Experts of a small language model: width 256, 48 SwiGLU neurons an expert.
Below are experts of layer 2 (counted from 0) of a mixture-of-experts language model. Rows are named router (the router's row for the expert), gate (a neuron's input weights, with its number), up (a neuron's input weights, with its number) and show model dimensions 0-255. Each number is 500 + 50 x the weight over its row's rms, rounded and kept within 0 to 999. Numbers have three digits each.
After each expert's rows: a language model's description of what the expert responds to; "gets" lists some tokens that make up at least twice as much of what it gets as of all text. This comes from a sample of Wikipedia text that the model never trained on. Tokens count by the router's weight.

# expert 27
router:546474450522483536517548421447551452518476458452444470546584521515533422499529489511486499481556525528542463512522537548498440557537597434521465569570510469507434473455449534483425544597473462446526403523508521434461516457536404562641548516529480452472430562618566517555541466481535448590508443553468518604580484564506449576540464545429522489446553502486496482415491474523565498433502526543554439505488484556523522524515488474535544490547477531489492581514456445573357563510512407479453490542556439507465507557412450609469468615444512474468477452477574490566509507460483423614464596515586400478476495509448498454449482504548470565519456558413485389495555565520511540411489503507491526495597430452532500576447513542529503511400592492522543464377554493427469510481484536
gate0:491576466506525436498490548496524478501524592424550552459444537521486565482463512498525489560464607448474566552479394493475541510453447481489523482501534494520602486491426470452481538432485528498419469547527476399535489460548562568510448461471496539518491456481562487471369560478478498550545419589536468524477505493488486561495447423479443477475543562489484447561464642437592482402507501432418467437591426485535516574523534530474541430487499419460499507475459539487492549403608431451555453538533484484547468526484576461465523580449556442557463523561456516389450548562427458374510575482489435444542538541500539540491517508514386451480454345528564528440554496493479512443531539473474465445575461448435510499473466419464619594475450523473472440470568481509425433497449445
up0:526555457428475505540508446474547458425530528527602542562502466480479488478400437505498544488465530559404498485560432485535511581499428527530513474441505558536562489519461526500418603439376536480504500472480564507445486366498458522459502575418502541509505497486442502480527446485457466427450429530447476484507560544521480622536472493464509467506543492462458492415547527404559531523464504540535429554545518543478514494489568503548612370512496550524531480484489569576422425490569553531389497524487490430480546608390467478474473480472550523532403466473538560492508562569463502504492390509562435534536560510471456497448479499493402469393403468468582466510507512505607503524512502499458502532614455460501454541478370511535549493572426456546604514499510386505509421407546518
It responds to: Mid-word vowel pieces
gets: "ou", "if", "iv", "od", "ich", "yn"

# expert 45
router:528565479374526552425399509568455439550535465524506477476500504547540489499491510477550482525443510549554475551469479489465437535456534525511432565414498493520430520537488487594501448531445469556551463522449475438505501508462430528485420508577492428468410529542524524530516497497551563564546442569510426516510508455482391567497463576444538491519503440455403471496543485470518510467447572459483472379437514510418567515512481483521542395574500434411513421465560414494427479515419406498521505544473552507480531550463554580465493541429477511597452413476600576473454502400601447548563489546470480517605502383465539524517505530497458529474495564495496429472536494536543429575475531433550544562388414459472417618539478542425491493463490495513548497402472435491440580399470518
gate0:530630462487562475481483441422446512565482517551568541545586424553469515445486478577444433492547463491492489472441506474530518602560449483482516582523437597409468445514445461461420468556407587407515617508556583441509493455506514517493512492568512504566467562587572381485440486526518461569486504440441520519448408447514509567401449525512514541479496537504396377536533417505576472436472560498511435517475484446466507475564388491582490499513457515499493558506479532468456410471460567492485450495514498553493507444470450556400444468551481502527473507551520463604420581541585490517406537484507447481486479450532550545504527543531513471480513514530535376477478511581507460437455459516467589481433579496367540508478426516488551458515485500491451478566458474423468488398539458
up0:482596506514496488460455501487477487498459502576563538480403525491462561421541574473443493526476506471531449475595486518396561556517439563483537463459496524489576488581550541563496442558525487450446473548567600551528481426440451517448453531538511519579566510652490450508557494480508491502577523494479476399471503548486519444533525436510434507500555444572479506508578435534470528470429560521528414404465529434490477490540575471588420458503629523541502457464470541505498504486576468559512494524569473522361435429474444590537441541472497497592468598476464604411478459493442529559522469489551475482539486475497482528509449505483487543398583495447549536479483423575486427542514556506483511446501580475508450551577431574576472357512521536437511492478499368515560483608469510
It responds to: Word-ending pieces le, est
gets: "le", "est", " con", " Me", "al", "ere"

# expert 35
router:586552491615546419433631523399485557508511467527554462482399473527492490515532528574473518482570529448520521564486570525524523541561588591469499592596420542494494480564585544548585511434451458517462564501519566569507542502543580561594440554457453454565450520501526523447560385467491439465480527477573500434442602447500594568487455514592489479506432592550528504549543559493475547478457506416522494555526523449531498576532525457493484567533461527547476614541469513498466518503517532512446616446455366536574504495504555488491497459474402517419525605555493563544531461461449542464406433453506469463541497465552529490527418481584472452478624482528504502484549419518519511481549543445485478545482454544538538539438504573405459435521481508519427476519480529510541485511542508
gate0:594517464528547590497513460396521429503521545528497570491474477522430490472502512442542419482450431548491446557584486571450471496489477582533401574526515504516468505525531555498446521449494509466531558501482516465456494460526508503495441429561531584375355550540498494417399540507357517511549437428450520417427452408550465593556502515554432506522590539510375544546543559495504532427466489482518467515521532480529452495511408462502553506464402535474494437558499453434424484497513597547502479481431541470512475555450520428522579550433435517581463450552470512525439555491471479445497517574541461435528496519534577557537486533460510575475517497476486463522552473484443461527449457491591559377484499587505506488540490512536414514481444484530517476403615552639543453430501450
up0:494533433472433550517387512491570514490521457490550533491473424529643479531457431521454542505572534473476535500432502498474389529493475460472475450518500521570520484387445456450413468557435480482485525525486566521556474525454586617488478500547496390509550517494556495538523465457510478471496526491535524583502458577537545536500512509503393457571521523478432386501548456512607408389502528588477449416495544547563464452539556578400492462567581462575448436470459434571486584524463456421447477466588534528488532492527482553415535417500376515484484496532550542505462527535490506573536586483563490494522489524462509430506512466488560505381513483462554438482450497548475443506434594563495591515535443448411480521471545550463530424475514464425475485510442501495526461444658499
It responds to: Place and institution names
gets: " York", " City", " New", " Carolina", " Chicago", " States"

# expert 47
router:460529525473445591428488562524540563438545476461586452484468549475532497550489469497483410498480515527549440595573486520539433453435573511485496469405464569509352470563480449478465446482485543507555531560512382551598524470531520535516449516539478518601426487516465472547452525570481554600548487507538478477501563505563488429534572573460522545445473450491536491431440507525464408487544507599477465441495492472442470524496508586401504407536542487397527369459461467395503460491505412491522499560519521517403491416560360569511515463586612484439539485536529554523468475486574577516527463476492456556542566526413530478566493527463447554459479506472484444456508510513503381503436430415436535465447424529517405519484497481438442417522587488523536513498519505536467555533468536
gate0:505528452442513517514491505482591532523481514500540513427492548497473523506459472525625460466484413530441485439609438513435533561557486440465482516538464480478453476488621530535520542493540549525476457491557433584581510429633509485603504541602483463436443430538485494519425544504487473582530592527520532517448419501543536483590498546452482405472471521494531579549446417465434469519455520578536428514488358626478543599468491554494513532531502549541478549400505520555420499486399547642430479508599496421494462551463538503492486517467526518507471541514463446532556547514486528596438510552440511490584546524503428471518450498503401527422454417421589473502472511540571499610534552540474573559498478456513485583527478563486483441478448460537419481441568471527504487536554506
up0:506503532555475515585493413641510462513513508522489500447453549511400588522462513551452487462437480543565514501481558493506512484479551536546506501525458497542565489500422500520501400548433499448467529475479512538524541509479476517456494403437559499454436586497550490540420472449535420486568484478501503429512615526394415517524555418541530529398533492530518547501518542546581496517558531364525562443450532465470539528482560508513429506483440569432447503531505445377506469540509456479601474468546460488600516478444487544493496451501494518523544533434501482417507458381483496394491446465493446513485524535490406536500452593490453556587586431480443515557541556476396533465510430540591514545510513482450432440525434428379639535450496507414549598524444482553563554564459537
It responds to: Mid-word subword pieces
gets: "ol", "ist", "al", " special", "res", "land"

# expert 19
router:455495478532515553563501515577493454515545439571523560503504468489479566470540480509494564507405499423483511430462519567521489509463493575410574476459400510458548475580515512510460548394490604499476563542523637620557448447507599511460401469489470495521477523454541537451451497442536416388518496545498512465413469532443525554500469444514455516397468569525528470565500565396519521474562532524514426549560464522508511467529484494518523542522495430609542483574407472415590502580591486507381577440542527535528394517522532508467570411524412455559471506513423547540512484554476474567488566444464460503582544492479545534490475536541622414538541520532438437590516496546424563462442456418533478510485430511614491508492491442469439490505480500500478498457471552554572521538477557
gate1:516479446395497451539535552481556519575586449524582488481504386593533360445542418545409575441514523507409554570495546513505517427427489523473509546458537559536573636442430444496442518352536481561466542495517535458536496456536396441431480412446545482531482540494528567456545474469528557571516573478473427542571499544469469453549420469464536494519500468521472448523438521419510464497542506532519497501483483518507455450543492539478508580549448530437455464446555518423620496521556494500487465596413484473526588546604528539433550478522531570547517492560454475421477513459566505486492539526537447531516504521508508463491576464538485478483589629484585573525521499530482472520462485541503496518461539517514576528444474503505586491493525330578482598427557486506453472521548521
up1:545509407437535497449603516471531596501498599517434487595503518488462486581565425499395549503549485520459447515519465536559556466404562476514516486479496437503518519464476489539463493468477498560394579548508476527475451483507480594502426410547478514448480537540543486443559462514465509466570498486518474615499514404520458536543475536408553523397515478472529551584476554448467592511517488553532456609485407613467549446504547498465535601490411552436455469443470467520555437326531452548534519533421451510487613542487469405508554535442452464456545457531451425515437462551556532578547567501465533484438478539490570478590598453476512477486524508527466484511447461597502510573395536390471565512478495519499504443471430490406488505504581508498538514463483492500455510522475418
It responds to: Location prepositions, places
gets: " near", " at", " throughout", " around", " during", " town"

# expert 59
router:483560504422490586558417496505463531468582469540579480471536563563456485557393453484541433533447441471544408559520473512500429424493454432472572543537479442483501579525478522549509484409534538551438530566507465493493460481559550512487529441520478529429493371497548613609395559516577461479493396507506487462541447539457472484510548483503538538571469568453459483435397454520509607585588549539558480476461479544484482489492524510521630387494501511426389445442495469549501544402556480475537469400468537440510512458582546521427494472515559455531515547552518560494575451557522500546502491425416491483491475440531464524480507548492473554480551488548475417490506583523495499530519468452486511544542418532559522560585415455632395484524465482439589521452492562518455524539542538
gate0:519584493513454472494577533480493469520460485463471526501512579542495435478573501434627619547378531489470499464467501472500467547500504446470592502532478474504657557546470598484509523461482505453503495432497456489464572451483545384494428476392425487446479522487534528428506450512522440496563427537487523515546499544536604585427495540454559427519537486490491448541561580453519550479572418585576593505526510477475461559488508513518506406506563419473530390486436517503470535577580522458551459498466555512373476516460515518376459503482392514457607509528545460599533455467611513480413514504538501476510586466479528467533422371587489533502517520504445524473529468561485544432489507530506555425521513552539638497541544561540498499481415523475506520512474536511485545562519541
up0:604556407423541483485549517463435470524556507522470534476455472546532504452473549513545416500432480478494472449494440537386520477449510527486422534527529574514525408596460528509497577542511532510498405506440549483553473456501558490510491500454488531393502549552507561437364513541471446493434396608506482513494611535418457500598420479555469487483552396663431519464542464465468557476555516422510521509550532565559466539470490413520494499533580547561506549467439508547446510437506491485506550415532462500465438407529488529426459542546522579464466566536454490338455555576525503493461583470498517510587571554556542490491464531520499498493503559594537480430542500496543488551419403523561498407430533619405509502547506465496484429479513472494507526530422462485484472484510525
It responds to: Nouns and out after determiners
gets: " out", " aff", "ect", " air", " Out", "out"

# expert 9
router:538510447634490493500410496472527513572476486461464574467519546611587509446481466484517487560433513498564548443470481450448538416504484610529505522492492440438551500484435395453507487562499417428500507459575464474496572501537471514548445466525506505504486566433553518446556568507506531349439586459352498513551480434444467414457556491541553418451500487524451475475477535546516422509494476472464486393472447420525535542520506545407466514498511612559546509472519516475554534528522475494521529540470536487510549440577539485524501478566514464463461482404595535444420528448530426554466456494463452598597390480484504565387463549499462461523518527464424487401542496577548470490561482386515599505535563554512524567571531455465444514446498591454432568525554538527465496558521517
gate9:575633515485537580521543426502457508480576515470470446460484551488621582472537527556493447522553496417479451522530461482499456599464472523491571502558523494557616444460463450555489509370526447490515548595494458506592547458604658521554430479436493470521478496529539483495446557465476421452502482541524388513498494525514476482441497414495420526491472490495502499585516432515480466433601425466502440544477477520624440409500484520502473454501536502449487485530509432579483523488439557462572490507481568508575497477564505534470586477566529529524571508617453490461530488564446479577571607609448474451486435442463474495590479532472481480451467516441557453464522517574452489513447468508504467522522371531468545526383546497444390475489485546456517504480561499447500439473429536
up9:561509494468501435479447427483569554411591494471539486510676461502572517405524455460434557423463469459561425476579337491506581462526346518501579449527405487534551494435465458454365564517486504505520556498529482507434574484512522549494504429442524561484439545517546528515540489547497478376564383552509407502428550507558490430501484516442488479456560504537540544460498584485437470484540560503523454464502482457609506433498537430495541531448428510515527518511442442515553513422639502444488538522564546474453535473452474450482540485551431539441452545491535465404515446648483562497545581434541452504428531507508489437546474457528472515502489483498523525489619502450485575562475483494528541474520484485514478515569472450510463535539452479546513513417486519550491534483448481
It responds to: Letter P pieces
gets: " P", " p", "p", "P", "-in", "4"

# expert 49
router:426447589503519535453447526525443468518410544459445516457548518418554569447523481456540498507511563395487401473526541533566481561523438528395494486456492575505441582446434424598479521483631497393513481438507450516565475534542465509516527536476482579582468500409470481494539504473466521561444470456517466450466495511470452539460475564553464563469552480533479438409551506467414454519437485493547440493441469507522457507499575458459391409555481541565517465464455549565498465529537537453535524550530552433457576495500391444454519444515591463545561418502490590536541463569424459462503517534528489545524438555562539431446428487373492512569555494422507425397539491553561540483585528556519547498507413499526565450567504510472596465428493444554557438521512471537433459449525589
gate0:504470424475478492522488497536566489490469526452678498437424497458607549526480551504433527480527495465568566521528476477570481468625394538506532483507535461448579549486478470569509477554498490518434513501440510601528517534463582516483550581432433452503508693521483489471506485474482550537484502479520482533581538508486517491606559526506498497517484486429494502529399523467514533529535435581593500499546390481511514365599505422545482489391488438464559483554420488533428539490527484523527466492516482495491407496572550548580491482459526469442517413535550544424515447534441549436482510551533473588396446513475424568538482507433439515610473452558550474455505563480485576499434461593579443507458517480445449449449574557400515475482588476448503527527433511542472491502453484
up0:498541462531465517477464496504527565589546518431460538560489466525590430467482538475504503528487509519489469416527422544606442487394486441410540610544463508476490462481549465576582496466498534577497580472527521430407546491459479490538555476504479542412469556556447482449542518477492545456475345522483553429550539518432509493476559543516597548514543538472483500546591464517566475484635558554459521537533434524473473450471550506474558476508519552418446507551511524516521458570626423520512455544505603475564411449508413563510538426428482395457495516517408480534514471478517518475507541504492505583561565569549542497558519516445450499455446496471488420528563583554499455539497395499534603475486432511417440448528457600392546587589458494515610497505417523523508503504466503
It responds to: Word-final s, letters
gets: "s", "B", "0", " j", " J", "J"

# expert 37
router:453447519542525482469453450504431466553408503503514446508556569541532498453566508497533455496400528454549448430491537522509461536474432505511559460498459458478448514438480584596496526461497406504547509396541516431515552536457482533581534505512497515625476483529582528442464495581423419610442475560409506446535435598470519559566422482433498507431539451547571531503464506527551507474509442440487529546502464440493468541466551443435588567550463451562443492506454563531473585459492388522534503582463516374475517569462419558471490558540535502523531497525577487488535558546528540419594399435529517514503547502459508528450511493466486547542448487411530454520533525568554518487575604463422495436396418442434502582511421485532457500460560527509576520511494492513403344495517536
gate0:515524523433551627715510568522530455481463479458532595521501543562531506557356457518449502406477510431499507484436397560562396525568470457535500566431490444443504424522540477519511537487526446529450528509459457537460497444415498556566441433630433530470427546475520485473572546446485551538477548483512498453517548529440529454454461475553533530508474501476454592454491492496497498493571561440530513477501507497496476568554592463445381496410461552533529494512466535501442525470581548574437504525488542423537432468478493402438479548482523494492470500475485422448448532435452535531571533507471576513483399473507429505519525541590502590569496506555503504635464415448565538550483534631535545458451475471490544494526460550403504476517519488496568473481513537486474582452477496
up0:425458519573484430522455503479546493478536477500472531564474560598543574465519559470424493419466433492588468479563480545593457560472577605562475569496509568513588502525544551458486583538513547517458523475511589481562540552499503465540491447492538475534437627517625469505514526526453525495525526504482482519574480515470516510543512532514384438592527505459596418503492505514536568561507573507512449439560566471483423493466499477539466462516480378566539468488399541451568510463454474566423392570532473475527461563487565508556430501555510438590588558519523530382480561539465470512618502473558422466452405479434444540460510517490561516473488478558498491452459629536516511490590503481535497427520517470510481524513600583454470515472600565493547585483459463444611533493481507
It responds to: Single letters, digits
gets: "V", "1", "v", "Y", "W", "M"

# expert 62
router:545476604590535515549507412386440535519523536506588537469499512554504535598405483534528437552553570540489525579456543423545437551553465532370489527431475512464550593521544434513515557456459452539400562440506519587417468444408487554527464492575510515560543504456578531499458602450449409481427429495512445528543530531445591557486419563424537423522484485453587581545510530535504475466423455416478465501506548462527398450503426465435522557485484552421540497465549520429514488531461452498441588544484433515576550520500555447466503398556465438504505438539527451472585495529488444466495482487568534544570439424571481449557469469566489507552496466425542551520453383543484479463499544469518441522502517524470520458528559533552460456551518489515555446532487394452509515565515542
gate1:509451572565564498448532405477461477441397473617520449519561521521550475426601553504504511456449459476479502457437543453463518480527476487468566506531489506466487462509490491509366592521523504511464440463520494581593470541475393477576501537450479513564435546468529500519472456524477493496509525500474508701468499472490445506467474470542608533488483480500567582562552476478494512462438568497436458508534462439411428506547485554433524477501562549457475528503570570465510524437438455452517558640510659531412512503524538489456468472525439583456419472554525514563528526543467497469410473485545512499416502530470441408488564479466475532495426521454439538472470522505482526488507461461512543469480540600489518525515519476489525533675492425527536538458372596561424580467491577
up1:540494495449560457472570600459498585495519519485452491450493482512449446527427603623446535461525478528513525509448543490413503509544451481619550498492410441557484464493510475522493430486508496535519513499588388530563542496418460500561474445489494477444405437506542566508538511516498503522539421580573497665567410505549490477512491521574474476429429528461522490424457497616501416499454496559526527546549487438506575447496576447469525541403524526496420500517461494542531493569465494464536490524420398399473511485550543502560505521431514530370521480412444642516543436507459503596467515461561468484495542441477468482533513510393507471477467546469539546499472440490448534481526518530562477532389487611476545496540527451537546607496504471551505424479466529641491496485564568
It responds to: Commas
gets: ",", "),", "\",", ".,", ",\"", "',"

# expert 22
router:597492566478451508559540544349484555533551478488449479537526497405544442538533475516460479519520476558484535573426461387472581551495528450588516426412555446554493403491492461501553455512446547498411428563470507527585551476465480508471475478450525556436440460446446462465564476501452566555511461453433565493555487475528512456479445383462511457584553540582422520513447505473528495465426446530465502442539453519500482493523406357599493447442488514572440490547419519415475543545428505492584471498503436476552578558496507476505507524569523463493467501468410515484460515428533521564520494550409441515492540469472531532560525433552483557513539550545423484513575427448520535632389452465526605445527572489573459423579462459495527516468474557517419449538497545537483506488474411
gate0:432546484541469528477400465550521483525538475560547539567442499522468438515470417516486477369543480443458478509521476461644486491416499371456480501449462517562420546522571522506523430437490449470481451458504512476441551549500528532487482550468525506473450512481445577458468577454463465455546481490451555530536393520504427541502496509496485541526534497547530508538437590454496509467523378557562452491568482504484464540485474450517564597494553496488552486467449686531523488451510505338518472454466461447499594521484525553415484495454516530533562466565517560579561494432497470489459429516362451463467464517568535465477573506552474619489512510473477524460498497490464453425414547551466492530516453436564447514535509517486461476483492463486605560496495501513668329473530530
up0:475427467465464524499503431469436430485529515535493488505491392594563537410394579514484485484472441497461450454519549543447509529397576472452523553495544518505410445435556467508494427498607470503543416573485503503507467406505493469480528443567450504522568569478461476458540358563544557448464575517544585519448518470512516530495491535591432544491448387427447485590442486515426531533491496533471511529498438465514565446463456458536425524441534549521459474577551504489613527484481553563499574407495524533514404431548525567485485489549445467557505520348493437542428443485582617515524484565498529427524535402480544569542460418458501493598467535496553524554530492453529466483476461433536603504438463510480480434484546522422541466526510487423407515483448454459524556556536536
It responds to: Definite article and possessives
gets: " the", " The", "The", " ab", " its", " access"

# expert 58
router:449547487482533515403571553545468509530546493427459503460490500496511581449467523496572511448511486420568529530525500463556509452504447502423480517521572482461517467544544512526488460519512491441448444487518542462464480581463430544536504508432427498589465501478561545536533411517483608481587586459457493614454518474520575459493474522566508494459543445398523503493465458513493508601446415475618432535579468515436565560507490507468443377571443570516639476443493533463503477551508570477591594521448562511468526534551540393443456483561580562513577512573451512572473498585467509503489486552448522494545484489376593491542421462480476571472494447429610466465535452424562421529554454623482507496445455471484507432550537492526510508430464470518570471583456503491427488534606449
gate0:451588506474528387488492501477502513456517447515544420489513513422504554570518559556426584541517641507458471534534513500535468416486532453462504431542491554598662466484508539500566553475482473518524454514530511467483526499420486433590581560467547495463440567456428485550526508532528489427451489594557516433498485503509428581547493485493478384541583582417515366441539542526493451523420538506471503446577450486501532511520548506529507544458519502478479496440600467544518405481473570434524512543492463613599529505539520483456484473524544475494611593475511491500443427510515498593523485453492379500543492585533454494503559556543480470491417530572403505561520580451513468463468568547524492497482454467500472520502372438543482470420461496529467537502443391450534532557416416
up0:518520509417527471508474539585468518362541499500537505530538495529647463539442491581541504488504511533543496448571461446434541474424419548579479473427550449444417460468554548435456541590445567493508576414500560543531492509563460553521454478519469512479499547464618566530452516571544564522601513503447467556561553534545505566616414498549505540484491475587503572546443483422588475468510419522505432461551500479606605520428430462561517566513436487524551498503506498453558536543496572494539461476512464504416574536511503518557538463414459417518460522555526494484508488583456543442461497504494547501491492468510506437421519477478469558517598454512535506489423499402555619602428544576496468490525474502432512498634555510423515419492557486457514469525438515500500400467519436
It responds to: Word-initial B and N
gets: " B", " N", "N", " n", "B", "b"

# expert 20
router:466518530488545507568515549549515480527469467569590462474384565525485541457505497516538530482447423547500440487543541548482461511414528418423588557514460535434449590542482559531522521476542524517403600563563552492516504489570581569460408479411432456395470528415509423388441490557581521509417494527514587434460534530510481502468397533547491489528467542483579561536577544480471590435508508452632469520541504414582583568493594487443571554503528457544428467521466487502480403474564446468436567547504620439521433412445530467468510460539465572496441526531476551506531501535462465494478464448471447477460562488496429542536455493538556406479523484475398513585500513549471601455475516408559453504478421527485537514423453471508511467560442588506493516489520456527508551510501528
gate0:436529491524584497508522531438505469543530451538509511544502546490522488549501536491613439483536438535539465486472482534524425515552514442467487532550501539499483506536480568563506518458487433519455483511521438522544513491506528407480464524485525516435569606604572451522453540622541532578528456455559440450527503521518515500584522536529433572509444450537455411502522509538410543454575602525448547553409540553533472515514510453587410564548486465518486423484515423460533607482518522516551508487450600443575494470545468569410505472481386496461588585613544463445408566467567499375455500532482536491486541545611505514592472448571530487473458445475457447492522633480395484414503484475540475471584457531485434586531471526435497449638488565411547530488501458481509435496547461
up0:430563483561490488416458504479508535510507473505426403559581510510508438511566504419506498529439503476528545489479515564591455547494495492455512501484531473522482463523543557481519527475443545476459491450465464505486463474485554530553482569376474416452447574545404467461366584463507494477452506615490497491519527434552430456484471583523378549519564602555509524488504475414549530474558444549518438451476533539414405453479476429521584491532394432536568507469436447552455521522427555497490472557382426539516511499524459577479442444515479378409561543502509518380500513519578665456549544487490499556517439487406592490483494534426496494460482518472503469542504544507457566484514449497495462470501528545525530479370549493471542556523525568560539583507469568564590491571437519
It responds to: Transport and place nouns
gets: " station", "a", " service", " line", " stations", " Station"

# expert 12
router:585471567486458523566506523383496542496541483475451455546508551430527424503493521417525540557516483603476534494426463442393573531499567502556536484458528438475481390528474448480532479530477481454444427530506495600544535424433501520533498425511556524463409472439463517465599493555428553540537556542420513465548456429532538450486467416475530459584528539551448456536473523446550495451412472434483538414532477540496466461517412392568498392426498529575439504532463525432465515535417508517596467588506451516538549559488541475602488540491457466494452526434449484533421496413531555568505542543462480538542554555461544538575482459499525598547495513537438504521565418454513478616416465469498597457561520509527507412600501492487584515493470573503440447528501460602454518548450426
gate0:512542546476459434571560494523509525445530515492541524484429530551522488486482488458550508469371577551470460573489504365419494518532451483493495537462531475472420516405500497451432446505495487446672467425428541590491467611453471495566522467496476540514499549429459561490527576559495574610572540474462511486525495590502541525419477495493487486514333503494617569474465512541500459502471491592488527568461546389414511563443545476506429527432488532489520471638476504545436516552541554453498482481477564484452511420492484560521492526446546523557506454462500503439583508430495574469472481479434456460431498531453482459449526532601505453564491407494507485518493440506467546417518577389594538453474541544533561504462496397452590589483430534469453494477470493492466448487514433
up0:470509509604507539517491548509500493497516462529463536505540424491476485438593563492424484425496507457518578420528523656478515425530485520551472424574422548578579484494531512460451464425448441598543545485557516484534512534564516549508444534565574494513483478466431513528547392509528454422420416528475452545543526439530382501549484496496515556527477496541544467489547500468490558461458546489431415428481406494581489422503457507508447497536591547487558542448487528520544521341491503489435472514482473598527440486589525346452505509504396462451595543488500488469429592551549504527433517517484521492502573429557482451516440504482516535449489508437569497460529510441506446548456420571402531570537461511426491430593535578508516456525493428438496452495516466499519465351461471
It responds to: Definite and indefinite articles
gets: " the", " The", "The", " a", " an", "the"

# expert 23
router:500486588432583369496480517486453531523471543556581567532479491506564509435567512527517440455454527506474499492538544576537537519582540559544550533577511440444498501525533450498534466494531417364497456443487572552405504570425509476431436485415488553616459473429503444462506555537536480448459589567517564501426472520471484560529562546502497424478508579483565490516578560424468481536554435438443499550533482477570533512515513507449459510525469498498528545616534537534604424567529408491459532568467456560460540546584491409516533530548427484466512427583456505605565505561486505444529453529580561535506446367478513469508488420554491519405462475484567576558444510559589467485407519579532563520486445498469480569477545453422458507556481516581464498522454433461510511559557474
gate1:603431526488526521435523548427467514461462411467410433525565543534546483431470501477422419425434448520615553505502573464533544483518530493387453476568461509446405447416552512509429444580500493403486519533501423434484465482529584556443524454519485461505537520479497512530483423476556536420439475525474527497571490570512471432477539450453507550489448592577531578554481523458448454552459497455558465572526472493480524521473450436448486476514500552486381448546413528464498491485478365372476454517468537568471516467483450484551513499552500477528396570441509518480522522549590389551574440489516548586455487456534459534467488523508493451521613494593530493496457570387495505500572493475467528523496441487545449450476475605482498561541552606464485549499583411391476513447501517
up1:530496491504439500542578527466465573429488509428507474467504458502453610558385641543494589504610559509496479414566539505471421472533490504564414449492446461463558456517526569460553509537487477470525508489500516520427464574503474571516472553609510507500489474538457534495535464537442458546544522400528477454485418582612492487570396515453555525506596519499535431582490429583519480443535536599532560493463556497548550481506515494458532444442472612457544520470434456551532558476502616579546463397483490450594492331490600526542406474518523441492511414545500470532543589554566491459557468477458558543518505493532530523495495507493524467437520498544451519543481468486578527492449591555460493445465480529516506497489499521498551413457418474523466451423478411422466538424564508
It responds to: High final digits
gets: "9", "8", "7", "6", "5", "4"

# expert 26
router:579534512458457557416487526491415478438357464526479463496478516476540429456475500535415413520508502447555439526530466472533519513555505575527426485561459520503473474468576524557519562568520544477579477518508493422596388449523489469399557497463494415538527571576470488551541502482565508553500446546559482455455501535550459552557419530501459499500425611506491544413478540530534538475582572448600495410495503465557545461505515528465513570579452407468506493523530437671414569449522414446512549498522551448483509440457464523476517508482602492445543423534525532574535508569572506476439432495509473528549541448485467496462553472512391540415471523586423425526477500552477433480470590480439506554555498419532471489434483470521509480511502541469543437343522490429542532476532429
gate0:488400438483517488490483525454390516501558469469626491507584509548452583562483442525431491509513500470518480579431510537463509541405528558508544449456378557532534472539555447449539521525581491581521402505474445531488499546531523505493444552568531468506522584511554536415451431541491574533493487531466541594484440473535480526477529611425520447578479502474445456536484558543579502511444460565508564524630497540465444519508520523442565522477464534503536547500514535635591508383496529446534577528487489490427513468466552493418535561492430586523591485518522544537490462499500501468445490541576361522461487510558470442350492494547561408496540546486475446470396479544404496664555554479490496514498529438472505520526430394475505490494522515466515513462459479478578548538463472
up0:453501646464436484579528507533573517471457445601380471471494455495481455456550479460535512515406508523484505509517523384461556412488517475557485481474543474468462528551487578429461487453570486554497528484530500539377510538539474473537596419520447437496460551490521459542493522529532489576453476428524535404479490475566363491476546503519524581494475510544519534551535501530538488475469500530438517492465435508525439533421500479522505589512594520520533515460569388563550452472446481478499443481491475513556518495618500476551526463529452534398468454447515483466388499469583576468536431460459650500466524504473565532484513557580515577492556546554421602470601360497469444605513498491504503598423567460493496563502496550628611532546516435467527528495505510540457522501481504
It responds to: Mid-word name fragments
gets: "ew", "rit", "aw", "ard", "ow", "enn"